Experts of a small language model: 9.18M parameters.
Below are experts of layer 5 (counted from 0) of a mixture-of-experts language model. Rows are named router (the router's row for the expert) and show model dimensions 0-63. Each number is 128 + 32 x the weight over its row's rms, rounded and kept within 0 to 255.
After each expert's rows: "comes after" lists some tokens at least twice as common just before its tokens as in all text; "mostly gets" lists some tokens that are sent to it at least half of the time. This comes from a sample of Wikipedia text that the model never trained on. Tokens count by the router's weight.

# expert 8
router [119 139  82 142 157 161 143 133 103 120 147 158 141 130 161  48 160 109 184  77 114  79 113 136 167 136  81 196  64 137 154 126 192  84  64 138  88 117 104 119 109 175 135 102 123 132 153 110  96 160 198 182 122 122  87 147 120 103 167 135  84 162 111 141]
comes after: " of", " in", " to", " for", " with", " on"
mostly gets: " the", " The", " a", " an", " his", "The"

# expert 48
router [152 117  58 121 186 135 172 112 148  97 110 150 127 158 157 131 122 147 150 124  93  70 208 172 183 173  75 155 111 116 157 145 177  93 105 132 157 123 115  96 115 180 140 109 127 113 150  75 111 194 184 175 207 154 120 158 124 110 127 133 108 171 152 129]
comes after: "\n", ".", " \"", " (", ",", "-"
mostly gets: "The", "In", "On", " In", " However", " There"

# expert 34
router [124  69 107 112 168 119 185  83 217  31 140 150 177 167 101 148 136 112 145  92 151  98 182 145 120 112 109 131  74 101  89 135 167 147 161 132 159  81 129 127 114 141 112 131 117 104 139  91 141 158 171 180 137 130  81 128 121  94 130 142 117 138 106 141]
comes after: " (", "-", " \"", "/", "(", " un"
mostly gets: " comp", ">", " \\", " en", " i", " n"

# expert 32
router [124  43  83 118 131 138 136 105 133 117 165 146 128 150 157  80 127 132  81  80 169  53 142 167 143 172 109 126 131 159 147 160 143  76  89 163 121 123 136  98  76 144  97  86 181  88 156 112 100  82 156 135 134 110  74 115 134  96 131 143  84 156 130 101]
comes after: " a", " and", " was", " He", " his", " he"
mostly gets: " football", " politician", " women", "American", " professional", " career"

# expert 5
router [101  99 122  88 131 112 126 157 112 108  92 196 112 154 126 107 106 120  80  94 140 155 234 107 139 157 119 123 129 140  94 124 136  55 135 121 132 120 127 130 107 122  95  78 167  94 179 115 137 110 165 179 137 128 112 166 104 121 136 105 107 176 132 167]
comes after: " H", " S", " G", " K", " D", " R"
mostly gets: " San", "á", " John", "ā", " Ro", " Thomas"

# expert 54
router [111  52 133 133 134 114  97 136 167  89  85 188 152 149 128  21  90 147  83 167  87 105 133 141 146 169 112 126 102 118 116 150 152 116  84 130 135 133 174 128 106 164  79  98 160 129 156 132  82 156 152 135 217 146 111 161  75 135 114 103 126 170 119 125]
comes after: " |", ",", " the", " of", ":", "-"
mostly gets: " L", " K", " T", " J", " W", " G"

# expert 22
router [103 135 117 121 149 110 178 119 218  67  74 149 179 157 203  98 122 133 116 100 115  88 125 119 107 104 109 128  89 114 129 107 114 120 115 141 129 168 166  79 145 130  76 172 207 150 141 118 116 109 126 120 140 135 110 130  82 147 114 134 121 110  95 127]
comes after: "-", "|", ":", ";", "==", " Phylum"
mostly gets: "′", " UTC", " Clade", " circ", " cl", " mass"

# expert 55
router [119  88 123 100 148 143 191 152 168  54 127 137 129 129 152  76  87 170 114 124 129 113 164 138 153 125  85 149 117 130 113 126 209 138 168 141 119 125 164 119 129 156  90 105 109 146 116 108 107 120 200 148 141 126 163 170 109 117  92 102 123 195 143 146]
comes after: " \"", " the", " The", " of", " and", ":"
mostly gets: " Y", " Be", " Can", " We", " Do", " Hell"

# expert 52
router [109  75 100  37 130 101 105 137 153  54 155 153 174 153 147 105  79 140 106 117 122  69 120 147 138 197  76 156 117 182 139 143 195  85 114  84 108  96 135 146 122 137 133 134 123 116 134  74  91 107 196 186 190 102 130 157 120  87 138 130 138 167 162 120]
comes after: " the", " a", " and", " to", " of", " an"
mostly gets: " c", " f", " sp", " p", " st", " d"